{"num_hidden_layers": 13, "hidden_size": 128, "n_experts": 256, "experts_per_token": 8, "d_expert": 32, "d_shared_expert": 0, "hidden_act": "tanh_gelu", "moe_layers": [0, 1, 2, 3, 4, 5, 6, 7, 8, 9, 10, 11, 12], "router_score": "sigmoid", "normalize_top_k": true, "routed_scale": 2.83, "balance_loss": 0.00126, "balance_bias": true, "router_logit_norm": 1.5, "init_std_router": 0.0124, "lr_router": 0.00153, "num_attention_heads": 2, "num_key_value_heads": 1, "head_dim": 32, "vocab_size": 1300, "norm": "rmsnorm", "norm_place": "pre", "norm_eps": 1e-05, "positions": "rope", "rope_theta": 10000.0, "rope_fraction": 1.0, "qk_norm": false, "attn_scale": 0.177, "tie_word_embeddings": true, "parallel_block": false, "init": "trunc", "init_std_qkv": 0.0533, "init_std_o": 0.0, "init_std_up": 0.0533, "init_std_down": 0.0, "optimizer": "adamw", "learning_rate": 0.00194, "beta1": 0.9, "beta2": 0.98, "weight_decay": 0.17, "lr_head": 0.0118, "max_grad_norm": 0.5, "warmup_steps": 305, "schedule": "wsd", "decay_fraction": 0.558, "decay_shape": "cos", "final_lr_fraction": 0.0, "batch_tokens": [32768, 65536, 98304], "max_seq_len": 512, "doc_mask": true, "train_tokens": 360600000, "max_steps": 5963, "dataset": "wikipedia_en"}
Below are experts of layer 8 (counted from 0) of a mixture-of-experts language model. Rows are named router (the router's row for the expert), down (a neuron's output weights, with its number) and show model dimensions 0-127. Each number is 128 + 32 x the weight over its row's rms, rounded and kept within 0 to 255. Numbers have three digits each.
Before each expert's rows: a language model's description of what the expert responds to. This comes from a sample of Wikipedia text that the model never trained on.

# expert 41
Description: Final pieces of common words ending in a vowel-e pattern, like th-ose, bel-ie-ved, cho-ose, W-ave, plus the word all.
router:197075096150132073110134140124086145124128144116127186128127121149083123182157108159118094102140123125165139177154176203130166146120073198098084142099186092093152107160127121125120146132087151183180154137124123121177132181193141157178140137141117132109104092138142130138188145045105091174144137100100113136126119174148116147147190138049137150146155113148126142060136090142153075115101
down0:108064146163139139087137082143177066069118162101087132108088115141099156104158119140130176140129130088143115088101089176085127116133105225092129183136125165141170086136187116150130089072185179151116159137126155115118134173097082093167141138216127163183152123157107115140173138133144108153113130132134095129147141128170059093146056114141083115133150090150129126141179132164095145106118
down1:100121173174075159130183057154149153078140134140165097149104102118099118118145111174149146165136076095126138128136091090115106132173103139107130145082160081153153134152203150172162146143158120144136058155189127128168163164128098082186076093200168167158088112093096101148153147140138159152116156106149120131122167119090104140142115113075116165160167089130167110092184094179128188100152
down2:120143191136139162146204086140103167097167134178091094143100135162138168093160114135122144124104135111136168103073080115169116146102150138101121087143118147081101145123056097072097113163158129090153104115102128112122169198142128121095080166121139132155181063116174122141104144153079190131129072081123072180110133127079111131170138174094172127137090141110168128090104069113153163110070
down3:104110093124132117124067133108100181126103140168114136112099118130180065111105083072094166128169132093088101190119093139134129121157078109158110099101154111200176125134127118090140157148134110074101131201113146135149114123125119150115080101146106138108091049140103142102161118137075203142118146179152170111063099137148149112161128114113172114204123199079174087130149126115131185112092
down4:126139103199135155136137099183175097103152094110139083088159139074149136141086116162101127142143131152089181132137148112172158113094080117199066139118148155143126140111116121163197099114176143137116179179140164174155143222178170145136109147130095136181140200122184107106146102179091119127105116082134117174127138162124131087169098156075150113149132123133122094164185158143072155113123
down5:139129079119101165113159168086135142174105133121172071187132114090149131184133127157029144094139125172110149128140137186151092144160137155095141109116102190120127072089102114132145156093137138132166075074113104114160108090129146149138149102111108161164171124166133078173129091062070104112127138119105093110134176120194144145131144118101091039156133100074145123113173172196127100120124
down6:182096054128118082089085111120077147084156128122110160129154172144131174154128066132153172139137158131089143095062106148091151164129069090193100154130158179171119116144124116142172111183122108183136130172093111143140123138155156148129117170145139127065142121057104107103120150096140164077162067168129201131091127131167121076140129128129205149148102170139139155133131130107112139100062
down7:098122122136122090162141088179148122121139075186160120149124177153120113159191134124088150123127073132142068130186126150150085111138078141131107097108119050159138136118152130176175172161102137084175133110196160161074171117126046148107178049160135166166154150121121089153162101154125136154138195151122088178158096105120113148128112156112152168127120168130065129132138138111124186093126
down8:135110156117152109173175114109078145056132172131127111182092083161106152120134145146119144114134130054078186155127092129155110112098148171125136103153126102157147105131095172145146124120159186184121081056070100154140177114161150156085130088120115173128141066124157141111091120122095133114133141051157079214160136142069163111104156148087159147122133121199125151101134081171151096131112
down9:153131093128057084141168101209074180149166088074140129120126116103065166159090152150136128109100149149098125160157085092128180150147135121132161123095121152151156179109169173170149116102118134069104133066174139145095123111135090202150181125121105083177117144110160139149121135063103161140122150097152148182151132164175092091116107097154122184124104079134124173169128170142112145073132
down10:115168118117131116153098185149098144168156137129126078107071155179063144154149081109088086041145126121156190137149149161149133156167074131180121068165104150093127142162146094137111117128148148181120143139117176165138135133106084180136177140079139157094135130171096141124211112142156147124081186105148151138098102110144181143112112134092097157169062095099068089160114098136097116096121
down11:157079114120176078124127122112128088135156109134143119125131136120111155165165091187112137087098037105108131126120121122144152139120049164119119123086112125104129103087131139130141056145099122107136156201109107113144161142108144124160114100180138156178122161127140092096134149178140165083196131124123146137134174111121070077242063177167079157144104108169084107139077182121143147119136
down12:100093092162134178194098144118092174074147100119154143190137110163143127122112140151086127116144109098084164136082119172147167055133094115194094118137087107136209154108140198116137173146151130107082101159068141119186180113115206079138096122169131164128105111104163078078112141109100107104110155134110131143117157179162199084116113143140110148116147130176151112141146084140108153123107
down13:065155152101118149140150176193141187087062087143178155143091093167133181116153135158074142140130065138124113155139138091091149152093150116137127142138179176067127139096135125145137105115121112148155053110138129159180129158154146178162088189148118165131150148184111086115135236114153125099111136051127138148171148092160144133117154127144152117122148105180087095140129090174121125112097
down14:114145101118147121128079124077155167167166134060150128167093127132078179128096124178156127125113119127140143048098115060106145175113133139122087140147178185098156077106138133061166112129177180146139157176139170136114071104143171148095099131141220141065075161108081130142167135115169159092167141161133144112098136150130068181155120104176103146116126132174120117147128087113161115146146
down15:149082130094135129090072148111131160183148168112101116075074102151109163159154148113142121102138067102156159159188118176128132130148089088135142144090178177127136157103158193104121172068109162136130149140145116132158143098131077162120132109121153134183142157175150184156162120129112110090166166138140120167151129115028150153164078148133152168082136104217111121087089176144106109082151
down16:195103113144102102205072130115106153158117146148148082177034113140178128120147119146093132077107133121168066125159098160190161114181130152172156058146122111105166133093167136167068104085142109139127118187176134174076179136093089114133130175116101163128086107153150125145145107185116174091135111160097150116097143098171158128185136140109062133135134124102111123149128096097122139111106
down17:113106178133115144123152126059161153153074120139166132144163042120146073102148107141126182167130133109139184087156163104157144126180098190137104131137162091130135124161139114106089153164138112116125142118129066168139145178095143103110089136082135104180093131097141122121073069165182113142134158098120122171104171126136139150149156128167074098096108136140151124095255082170147107093112
down18:045131174158098161187127126097131148113091087107148137152166153108148146072109127146142152161028105130156105087110103073059180102150147166148111101065174080114144086101158077169113168175126134131123120123117140160093132186150107121132156180116079100168087163095197140104152149161143176092144144107154160168098113134122122129149164138180137126099145091066125161139135125144085117121112
down19:134121102126053135170117141124121186124090099107200159131109133134078110078112141133137177133160167030065138099095153086136105138176175137106088086099120136143133057110133120121111079103147128071100142073103129105194120126136174107156098162161077126080078137114127103140093111162119092163179135085092151111058137160128126124126137064161084102118158113137148118090135082121127105087133
down20:120079076123120104139142167089114195084128158136133167138100135152109110104173165122148143087130135076106154097133141149115137086086067188128146161121109120170175138107092175137188099126112145134136197219160144154133166221082132091114126068123172140082134116120157131084121079112123094134115121145133133157158155105112093132154138151077139194086131146155080107081099154077109107100083
down21:077124167134154185115165110164139096094137097101137143094125105150089151107127080115082153116139107112121145061086129088212133177105130048089161091141136124163074115146057146121188082137101115104091116131140091091111117206135106138146108111136137170105152098114114121142162141067074145120101053105140141129135144129096099121104087114132129140134155165138156116126031099133115206152097
down22:126193118114166104178101105104134133152074106079116187137171159101137097117117132109145142193096112134031140151088154117169156147080085137173108093157123170150106128153106130136092121171174158187109142205119143199122098171105093152094110123147139186123096123115168115101114163128077162085131146114162133140125068106167143100109131121140118161077126071135081130159110168116097158098066
down23:107126107138152120159118073096146139090126124085101146142106069153153191092150142153070151108180078094147198161112156066147151085169097132088105108112171084110169101160109101138124165159128166118058181112150125140133104120210127168152160105075157123096132157058080068107103090123129103141081136098142119147094168105109108110149075118079085140166122127161130135160157132180090147145123
down24:097084130176105048127185124110120152138097153172084104175090157117119086054207154109091101105134123124056140098101123092109106159116092169146147122155095109162123131090134135123141107120121162123083170162106170165148114245111170143193121084155122146150175109063095119173153153111137110080110151164141124145135118117144103089148118172114127132129157130140146112158195108120115156084145
down25:167120084134134161099155148110073121205108078134222104117186143118118086159102090123116108096074096126184104074166074168145134113133118130100168168125102146145132128142103097131088092126105088115131074116099068151103148137134079136137118147123109130105154098149115114134134133114117154159131151099104094184148090081151141116173135094189075063150174112104096104152043196153091118130101
down26:161134051143141120123167150093170127160094113151121115133212101136150131172121118152097129128105015155096118164134099178162115086077101156133167138053128138139174107114119141192147101133139152100139139136105158089130121138110136118114135143123131150189111118132117137146105142170137097068151127090110149113137121154207095158147073194146068124087154208184100144095088096162114133108107
down27:148136133149209122144136091103092088228127188074107142142080098097133157106168150159084168136118109059119105109143152197162134144134143156149103116119122159132143122129083090121133119087175104161175123106096102120146122107153090080119173149123090106173083155164179122144120113107136179087142081132103063103148140122179140153157091204157106141171066124114136115137121124137158079183112
down28:124126119142141111146152171098135152206072105129184158134138150097149080092080171121126102138160140158146112087172094175144185098179130091143125173122085140159150142117102097148121134087126153094109146143112127114076144106136096204091077179145120114155151097170195189041141138137123158131165094132139127149116065132118146114156070134180110131063187098139082173094113123095159119152115
down29:106113097093120088130190074098098145137139135086146125137127144128137108156152089108120152151084101174067153126191108144206113150170172174068147155139150178125126152175104148088091051111201142159112121153127071144094148186098073130144130154142098120164111092129180107095071114116097089081154092153081122119125078167128101114107157103148116093085108203110131109156131141122156132108165
down30:089142136119127135089150149141121091137106154167164078079145168123136148128104098116078188067187091047120145075165149089099131120115096105113170099125118160157116142127163135109117113126165167126118111231145102181149099171127094150139144141149151126137123102106115166114127102160135142081121098139012169088114170124064104183146084160150116076125115112090173126124115128130067130099106
down31:113153131118119104101115116136205113104092113083128072108082116094153115124068153153118114116119163200165134073110137126143138103199168129138091149088155093143150138143146130165171124102103130133123160141127136107130133136122131149115098145109194131065099110156139129048138072112107124126082096105088143092099163119198160052146145085127093057160213137134169066174148142079136102096141

# expert 43
Description: Capitalized or lowercase word-start pieces such as Al, El, Will, Brit, Mon, as in British, William, Albums, together.
router:076097127132135183130145142092162104108127148143129124086107029131177130151161112167109127110167081118110136162084109189143108117116144148106132143139191130103116084151190066125117141130125129139124086167102129061177117103169148117143075117113210087144135115186178142100171101137104146077164125095150103131100175220144119146093156116117166115129140195147115102119102199095138109121125
down0:148132125102139104185145131143182128109109185173067168119083141147125113116176173129124138170116134150095168103161157110169161112163153155125137106118118161097145099081167145177161099110175136127166124064119163192088131103075095116175188132170078086128152164123095164086080073074181161109139140112068146130221137082116118147168179167114130140134098153123105131124107091141115147137151
down1:144128124081103151157088141126079153142129082168100132150172127137131128134162099102128073140166128083158124169156120163155142158159109105129174060120127078075107092103073124120099172088111197158085150147119176182103141130178163094171130140147126138115180138181127119151152164106095077080140178119091153161161161103168045097085120132146172108134065156096205146147151168147150125131131
down2:139121160137058101120139170148148138198180131100096191162156122140102100095060134178068140107163144172102131121142138168160180142110136155111144120136150114172148152133141192091170070167160094147107083063088148119075197077132124159121154120120112125129094107129175097147075168127170096117153129094117154153159105177142161122084090092160121119157097133127078121174170076089150124094143
down3:180177141113178157113171096065123171146138160146066093198104072119159081106149085175127117179122127144100091164131097117157141099121177139152075135125130160171110070122136150103097156174084133126063123119103223125145138112143107164090062139104137118064167110131148145139119107144131108091103080132114159128129139174125115077111167133106122133168186172171114139143096148064127150117093
down4:105113134122152104128166059067116079104125072175149127177158106116119072144182110126080100141157092136095129155126094139165111065035125095097139108160122123155085123112106066074096090126094140116116133133087122040130078123105145162136092118103119216128137143135111153110142127133116125123143121110125154144091131112120106119151131106166056024125168121127126104186105101178116142141099
down5:107147128174167117159142140121157150150180141131161132115134126137128155086124181134071153158179093222091169084134131104103099093135136122157096135085123136131155095126138081170179133150111151166130154107117108116159178126148141055173130127112162148117138103115133170109145143170123079189102173060145154154142116153172061115155118085038162139179111177092117149080145205118128106129088
down6:165169122099180053132130102088144063111086136153123110105096115133109154113063132163129103086136138186134121082144095126138166087033141157111115163082192157133156107126140142138133159146133114148084100166158127194164097119127145161108101141129168094142130140155125138125083123138123095107048127149077107063084151147145113111130133140070158107113099132184141183176092117101131036108135
down7:084092134147128083127119107124149143117113112159162128149210122152110149116082109157166177120137114125109106140168150098158125121150133195113140171161116176095156118164112121154079184102172097093132092131064155184137114139117197185131166122085139120171147148064180072117169156168127098113127131140081068091072095105103184103165131084140100106146136181138113105114077150133173081077151
down8:081147075140058136140146078092118110112117124101139099145133120195167109107077100102104062109110143112127061092118147173153157100121167189126116165120146131113074109167104089094146136098176171125158091176053197153095096082104206140171158120131108105115160114119162123159107182148133120164168097170140135101116167163136102173128193179099100099095114095137128142144155138114097097133125
down9:053131081133188074105095114155173091158104075157059150171165108124117135123141160157121134112159162155080105094082137166120176182118101125090187134136141115070125052108113105124193123117112181123116123123116152104090214075121151175114117160119103117091064149165145072105140135126163166152185176141103137173127103123136131123142132119113170081128093116133134078105137130109097136141083
down10:102087165130103115184196147120128099103138134105108133096148128093081186164133070116123144160093083131125122147158065121115111171151111110143125079077202092135138159167113099142073136088113165147192152056113162139103148156160087131165130123131090120154131103093114175109139113152117074155143193124126149136157108130115104147155136047161092113204172092099128061187120119130101123154168
down11:121129124073154202183146177186134101155143161140161132075154116114119133099095140155084147097118130114151064164204170144123152159153113101132140147099144161126174113070121078173114102149109147178123123084145106090108165133152116097173150122153195194125155150145110197101122123133141156119147149109096136141144129106164181167085059093065140152187151093096103188168136120115102149099125
down12:128139113119144079111113147173113137182128157049088139188108089104114171117094111156124096144140138090101132125174124144085146147137104117133134113101111071117181082114147150186179071143174173192102186098148159110072104099120085156133143109157144125087172117083141130104142174149065114100109163204119122153166100149109164102167154100139103144156203092092052141153153118131098129103148
down13:138086081155135132144150147118111155101139104162092127155168097129168182128073068158131157084101072110116117090132129141106110190120157115075145160130176175134140114170110163117151160103079130156152162148073144138194154094146126085114159093118105131133093145090120084127149178169093090119022166161128138131134135106145120188080118101134084115110107153106145104145137124164175074031144
down14:079142122169117119101105062120156062136137089123120079125137167120186143133126108098185115094121105159145150133086062131152131139123093113188158158182143131129209109114150096094108165121083150132136134205104122121074093111121095132109147152112168138186132122148173118158152125139114119172118187105100098101156108125100070117127169067132062172230124095148089100111163105155139119150107
down15:153139155144127179079118164166109125113175107130137151148135149135137126117126117098081100079098123074166187085141123150149133105100114116144082187113105168135121117146143174125114135188094173112138104124111206146125106130101136064053124115187131131123172097159178156136202132064120071196093152142139105123191128167073157102067075116111129153120072099141134177164114166114144128111158
down16:148125065109130132134097141114052158165109103090104150104124164140185079100171120106114140151106114143150082168103116137107119158144045147070115138150174192110094101110093068171138099133104119173194121104148117101116140142077160121111121185180132111116142055124173119145113095144115114167112143126151121115104169145138143093144069140117097170146136087110123135199131164125121128233183
down17:148084116178143198213128192139145159101102073178114109141147075115130167090157155178086138140116155111091155057128142091162154152161158132114152111102154122141090080113174096162148150071111170157112185177166127089158193126108160140135116135166131085093143120147146114107099103138135176125073147146117117131113146123146160136062166073094182139098125160110133155081113133141059136099127
down18:140159148141119167143164136154129128132091092153127149105146162120178138121094119089122204122113145164070136157131119151125154124174151185134137174098146130133158115196083133169075211116173140082104092154096137131126149061157140145080123192145195176218179095140116105167117090138150102104172115150122159174138117112096102113109161165166138140176129186138126133101089107119055145124107
down19:088171152117137105129173152128161104190068083181134083130138121123103173136163147206129086154135065173095171113081135151126116135179165129177127114103164150114156057142090115137105123090080159147150115166103070138129113109130133117137099123147131100181131084139165165134119166139165117119078208090125147142090091139079087123155191087100106130114083159094099103155142184076129114159103
down20:143109123104161078154151176108123110130128144142142159127051123111073154091201090116088173149089070118147060063070109208196132163145145163109094146155157127120109158076081132146112111124082161101128183151115116151112126160104131098130143131079097150087159128088149141090151115091110161136170117169148170117092148103103076163063120160132138158127133115121078117130112102114103208103122
down21:172164133117177149126127153152064156109105134156097165079146165092151164155171140172083206147171072162085132154165132089103078072108176141113141170145138135116164103187152190077152127157111110208136093165167142113120116110134161180108090109134173106161159146121156099132143147145142074134062195110132128140121187130132146101152129134122127147182106152068111118127144149154133080100093
down22:145099090121111105087126103113108103141162106133135093093153213132172110106108182103103161149080154124162103095164110112098094106129072084114120159177113091189064141156095135106129155044152170115173132159112094163120160204144168119134121153127121083141119177141173107118130100158071094102109135096155192123121112163095129086187113092178128102138087119166135122125059141141137081090164
down23:077111150176102136177103142081134118115115143196094082144078149141157119111112160117125169063132107044160132081128145136105063074169157176093152095135185120178097167142141074049094111144099124130119116138141151135152139154079110123135084104145098111119122100150097110125169110107212144188143144138112173144176113098106153076152168088082150157110117098154131075130124129147109092114168
down24:164128131170128179174138138148131109166112112124037143143141152095114133138197170161056089098094099134131116132130141135139119160173128153126151136119153116104106087118135150112111071098140160134116152160139147209153125120171081099170113122110134194148127124142049145126117033110209154087089140144056151121125109118099154093084108160129146153171119179096108129078156145159069139092129
down25:051112086133139096092082081163142110171114083147108140143109127136103088127092133129090108149132129093116119160150150139112170104130123141179125128140197172153115110124128173075113105100099147100113162065089137161160103152162112173151149155061072116170068127052200127125110097112117135135132160134163151166118120151131155134147036169123173084177064093068109152123169154111144143142103
down26:182133114191143064168227122100104167143129069126104132106176122142112068110072105086178092097091112111147124169123146125116098145181144160129156122132093101128105133122122135141068106058154175125129152160054171109093104158109095194105085138151094154101161111144107126172173158119112106114131145094129154098092084081136132101128107112182084095144074102133153131145072094157124138140160
down27:092102173120101127095172140086123145200122139144106186154124156173141127162130118116188115091135166127125118154151156105131117105139149128122144140093123114124142069191135113158068072111133088158133111141144142110107175080109090128134122140124148177163129068176139121187130129130130107078122149126128164207192127161091068142136113165197123165178206183173142113151102089109104209121112
down28:125085099080080158140096138131154195195156131087145106128136149205157094144130160151145121131090115123125131110126141152173161104103097043137109165150104135120136082112103122138110127117077199092090145164099133124099163208164206129116084145152131086135146115098116135142167099149089157086132096173091177100148093132112078104124164146128130185109182136185134137175094187142099084132138
down29:120131159121176200178169106150141137163119111119121192139117084158149098090108081136088095110090111119158034073115103147080166085151178158089047129071159105140114126116124077138098088108122127112138111085121071111173155156146108082128141115126139149129137108130133190098153165102122129129153156158094198114166150067099156122130116158090132124100134124164085106172144077194157152108112
down30:199157139058111218112111121141069120150159152143140179135109124136107110098112122102095092145114108108153131079124194119195209174156155135123141150090154140184151161113122166118113157072158151144106149110111117112172140127119124124118130135065169098156159113118107129140140094135181135180135115119155066139077143083104155125141077204088155221098115133151098108132125162158091128104121
down31:135156097116109144089175150137103137125121069158119109130174076098145126086163092095111131085094138094101081101158134165121116071172104196163119103077098168123073094121116100190137153123128171171137168166129119100098104070126115074149120143147126108111211084112066088124119164131147102124099195105125103165126105134069127132086084094113137088111171125189135101143178172157155156089157

# expert 51
Description: The suffix ing completing verbs and gerunds such as Handling, sundering, daunting, Accounting, and also endings like ate, ure, ity.
router:137062123126113104114127114115111174091111099102120157084081175104132160154096121122115162149119141149164081141121137157148165080152065133128118178114147142157144112166090164170179135130154157162120073150104101068167077174124112147133124077085095157129112093138087118134124157080077127085122132165059108139136111170130106125154109092103131186109093139094143167118122132175069036226139
down0:170061199169154095113156116116128106173141115149140140199154116153134137142154117191120133150113094104103134177109073113147138153115090125153089120142145109137128097149122127101124107153111035144130152150161137130201100138128107144212118102109144193157122054134069070161099128146126135116160104123194167161151142071105094101085183162181127171107124161114159119168164139097140155112163
down1:105122097112166129072109122105122157111130167168139140115124143166091110126144176161133062097199162128170198180132109105096105156156086121117119204130073087166111173169150156148138168124145160160178095140147131142146114162108123124149135126166096100160113091081151074058132125075173166118090102147149111141164091124067067116082141119148108132124106128178070118167144124186116192128159
down2:072113120143096123122149098158141126106119128126126163098161151160040120138111145109127145200124084173094183110120093125095135173147166115143141138076086193087139155087171107206081141148136125112169107145133197131110187142085108116116090114105096145094118138135170140073153155144143169097106155182150150215147151107142100127162120123140168160110161150158079075129083103127164179108079
down3:110132070164100136093105124116170141063109123189145111182178128159155162116153131128070124185107103167085152104105119117095088127119126116088117149094131127123129161159163062156148109113123075130110187194065178189169140127107152074152144147196121101104168131155126124123176154126138158122178157152147096151083137149113098117137108182165135121114162147120202137084210141091132175121117
down4:118134063153137106148132110141149157083113134126164071140088109137130130154100099150087163140149089091131063113134108141147164188092027096097111115146084161186102102110158108112126116087126199158166118166149152034132129150072114205139063144096133123129143134144077162090157087151107149132153102127149088107090095119111136119142117120107197126162102145090084144112085154093117108176110
down5:060137108163111156142160122129161084153112136127136097128121141114117181098139124102122192128078114175081102113059112110127150153130151116113116073171150159132132104118155191114114111171173122127098109117141083096112051113207156116169152151102117161145149156184075140077145032092114106100126121105092082134127130168110123207132149174131139111096135136117066117095086187081115135133171
down6:125119153147107200133175086198110133125112160144185059096137153130131132133162155160111058126117157099131152140176138145165082119188108125067125127123153198160144116185134151104137106106127137140123172218130146118110185148156183130063154159150155155115136091116152151096217104114102109146108057089115160093152118128110103155164099161151114076205140126141159146135131125139136117111140
down7:126094139149070083081181101130089102168090159194050153144120110110155161107113146144148114197091183169140112145169157155117099113166139099118056067153126132066114135124126183198124115117114116103092058075176122133150097106077098058152126115163108113123157099151182097129157125113091164117151104060149125144140123123117189141128121171134092129148135168109121109107117122137129079142145
down8:125144130195157113157169120132051146100137142154152084118117180144105171155097113119089140101122117080129164105209163155109126110102092096111166111148150170178145110111121130138081072108129121155091099146132127103146158177066089163106102085106135169120074118117174138097141114132101077212185087079074123097150143170170066085154098098153156131140135118110166106118115163092123096180095
down9:092130127095099137109112139143134062111128120159118099123108139105141152085219084160107155103177166146165110186094113100140105161185107130103119089142123080185175098160128138200125120140064122181164159212173152093085139144109115133147132138177116154130176113136163132112190137106100122176114132125176132162124157099113116130134157095117164125178090144119131101049064156150079122080128
down10:153096109131117156157150080142102136098114142130104134178096171182128110132192147152086159119092116138090203170144155145116131146148109091121131126168174170126105119104123122119070120166145126168097135123107061140175187122114106077125197136153141142147178152120131119141078085115077131121183141148168130102157111114060063124156180105158131180109125129215163122172191123152197128153107
down11:132161154087125120164144131105089186130120127134191107131178151154139159064122104141154119118088108173112096140164095136129149069145111170161115094115133104128152110107171087088152114078180140145125187126061148053090114181088138194079085152147085133165103155065168156080152104127113151110133119101091073204124075147148161166121156152080140082126105127076131140118105101106146132120089
down12:196094154128180129194117146099120167160105110116086133088149177157157176171164118099174107133101175114035111154095151104166161096099126135117139152107145118121092117162130172134143078131126207090167134152111104084171185214130116098129052127154046166114111135111153143110143149080150133090131110118130152144133110109148147092163150169126165144081120099142157173075126124152107152131121
down13:172117121055089108145169110128124152103125124121163107128079164171144138097125133143162147109132102134128097103091079193139080118129070142100100110150144180086153134095128136143141113152158094119125154065125186107212122111059160103099101092173109117166075113129174085082133098119066202135092150073098084108123099142098068145146125116122145090121142119161133060129103101089181118086145
down14:115111184182091112102156117210090117096117109134132118150072128060106128137138128124140122180112096123134168137174080141140067124194075156073106089088136179125095140160195149174133094157139131164126078101159143141128129135157156138162075113150175135143106134112112095160172172124165156177146166104170111152084189173132069135158163144142118147136168140098098113098193117126187096107136
down15:082102057117156182108092128167115149122102089134201108167115132116157172147091039151080152133132134030130128183127128129139140112124125147156078149126127108138157132131221112172131068090098089110162151125119149179127157199094162115074140145173108115092124149133081115178150157119134102116077126110114100091129163140130082163138141143108122122126051152130174136088175128109140135106132
down16:105082129155065121079160118073083130165082128110156097112145156080131109132110109175148111105049220142113141104161091126148125129092079120123147119124062091120197074085079117121155117124110126139160121157187175085077142151136125125096079181144115157096191140125118129130138123123129138146100127097112149117196106135111145104089136158095176191150081061103151135153100146174126114108088
down17:128088115138074148155150100177083168142096148147115183177134154166063100157152090089141058122069103153141148174124090104150100156140130108100108118081095159080096172141135128194070113116117163164122132183109159110118126165141139107135062173117146143079111134099173110075143107155112143152095170167139183099139168166124150149132192137098147189153149163165107113091138150114199113133093
down18:129147127099118166097144083144114129063142174152150107158136127113106201070152153099128188179115153145116159167114200106181131170149061128131102094178177122107132153085131119072100092089162156115103110110112093125098122139166110102145099119157169096153107083116177142093097149100126148144074118087214110126121169209138128143105125149122119139148180068145115119064162125177141124152166
down19:138077076087130145060163160184134103126243149109140168113103180125124203108106150165098161112137162092090100186089123160168156099121142085080112152117142139155136107099109135186145116119095129204098126107153070194141119158115131159151111103137092118120108136135120112141132097093082120130158108123130177168147099103143057125153166079145100146114116125123126137146066121080131076103096
down20:091129133122045150153046083105159157082143056148090178107145161125168143114123051089134130091114125092139121069136119113151156136129105119136126154140169081109084134152120111088138155101115134090180141131116124151110128164130115129138134181094141173176135101118117151128162101108104185060169217120084127142128157087120180097134170123140087087102165178103195116160083120112133089148099
down21:101132129101126168106096166130174152089138132121120119139138159180159175109130134148106155154090130087132168187093165135138102026111083071100130132091118149112141077161099138132176122152115117195091193129071069140112116093116096114223109165154141145147153059128156164104054126127130122156138092143099141097138122172151095077119150100185076117149126105128114131075186121124106131141109
down22:191172114179077083181109050128142117091127129167088175101138128199121115104147121121130164171090145164092123091168144164066162150159064143102166183087096109130129185156129103174113091120151154152181139101088132110147126122124076140065142125127129122146172124080167124087160169136147159131151129076172127177108130084154180112132123130097117092117153103136155154191127113101185114151104
down23:107130083146104208146104119122187115056158134111176186081114147152111146111150155120109108138093149102168183117111113108181079155111188141135118160116161113066135218104098164161151125138114098109153133096138139145143164155105172064131077087072114159137080102107095092092148140080124206118126166134132134154124169155137118137125112147120139125155186136184113070109118074102151098096107
down24:056079170103107084145089135161135116157160112077138127156135083169157119135150134198128130128147111132113180128130137142115109147200108134122155110147144086122161132121127140099100154131114125092102151119080084177161139121091181053093099136107097110114176113153153082149092167127090143057109162174117074160089113107087126116063183218125081101110133138086147099151085088143127111077163
down25:200073102151161137112142124142118127129155132092110066096130149158166133127108109159172145091125064200153072126139107091162138128146103083116104110123106139110052096140100162151145067147122188106168136178106105083113118152128189161116054136112072183181106155097173139086183100163074096091157095158136144140108119136093116119092134143127137184122096097144105167128100146093128110099184
down26:141127125153090144129118088076133149160068127111091165125192195119128150124118113147123143122098168114138167117125170143138119165100149143117165136135135094087157109101116093129137109086181156103169085164147108116162122149097128092159096161150140207109184104095147070105125135083118083164083031150140142162132140089128060136092147118132072134121134064132134160119088084088084192046130
down27:165214165138150086143182111151135186134138080110150127135078118124102192138111071097044136125120069079112138115113145077130093057096117112131129043142139137169088182138149150132146116126128109154188102133120129100144126170151152135143092084113144170107137123132140094167158136122153092171127147067147101103075112092174132143187139139103146090105085134074168106157158073109145158154135
down28:151121159058170121146087083136127075112135164165118119105093114153093110121183121178089087159148152121081100104142224117173166155129120136113168137169119096160181200137126128122100092106154121116172114085098117120150132122144142112124173124165080109108140210123168131112085122122097136159128045146144155077158143090153122127098152083142143047181169112130106151113187106140084102141113
down29:150117205096083137173133082179145112181133151046101201123146164198168122111137138129171153144139073142130070140184131162148124160136077119105121146109158191123116137124082159111114145062107135083117144137141122148097205141094110162153133136117131147134090082148136152158185131153081192143100153083142083144154096109129127147156120172118149076089144177146105138062099136119105146153125
down30:153124152136129105141147124146128161117094138115120167090072106109076087085109177109170121147099121145123102157135095145173164136103049048120110092121050147104109103182098111132069125074135108088090145148101154060102146144133092148180132122089181153093071075158107162106088087104105144106128132156131194163109092179080121072134154156154119087106125156171118194116138095100136119138124
down31:162110125153121153133117156150155154170126167101156144133093144138113101190154089128131194132074135117121073101177092146105172183130111194099119155143097090096085098097093129129109129088084236111126132134132110100126121111106122177151079097119146167121189087181087139130133083169108147146151126075146097165092170073140109176070157138148176079137137163169138170140101148150097142144184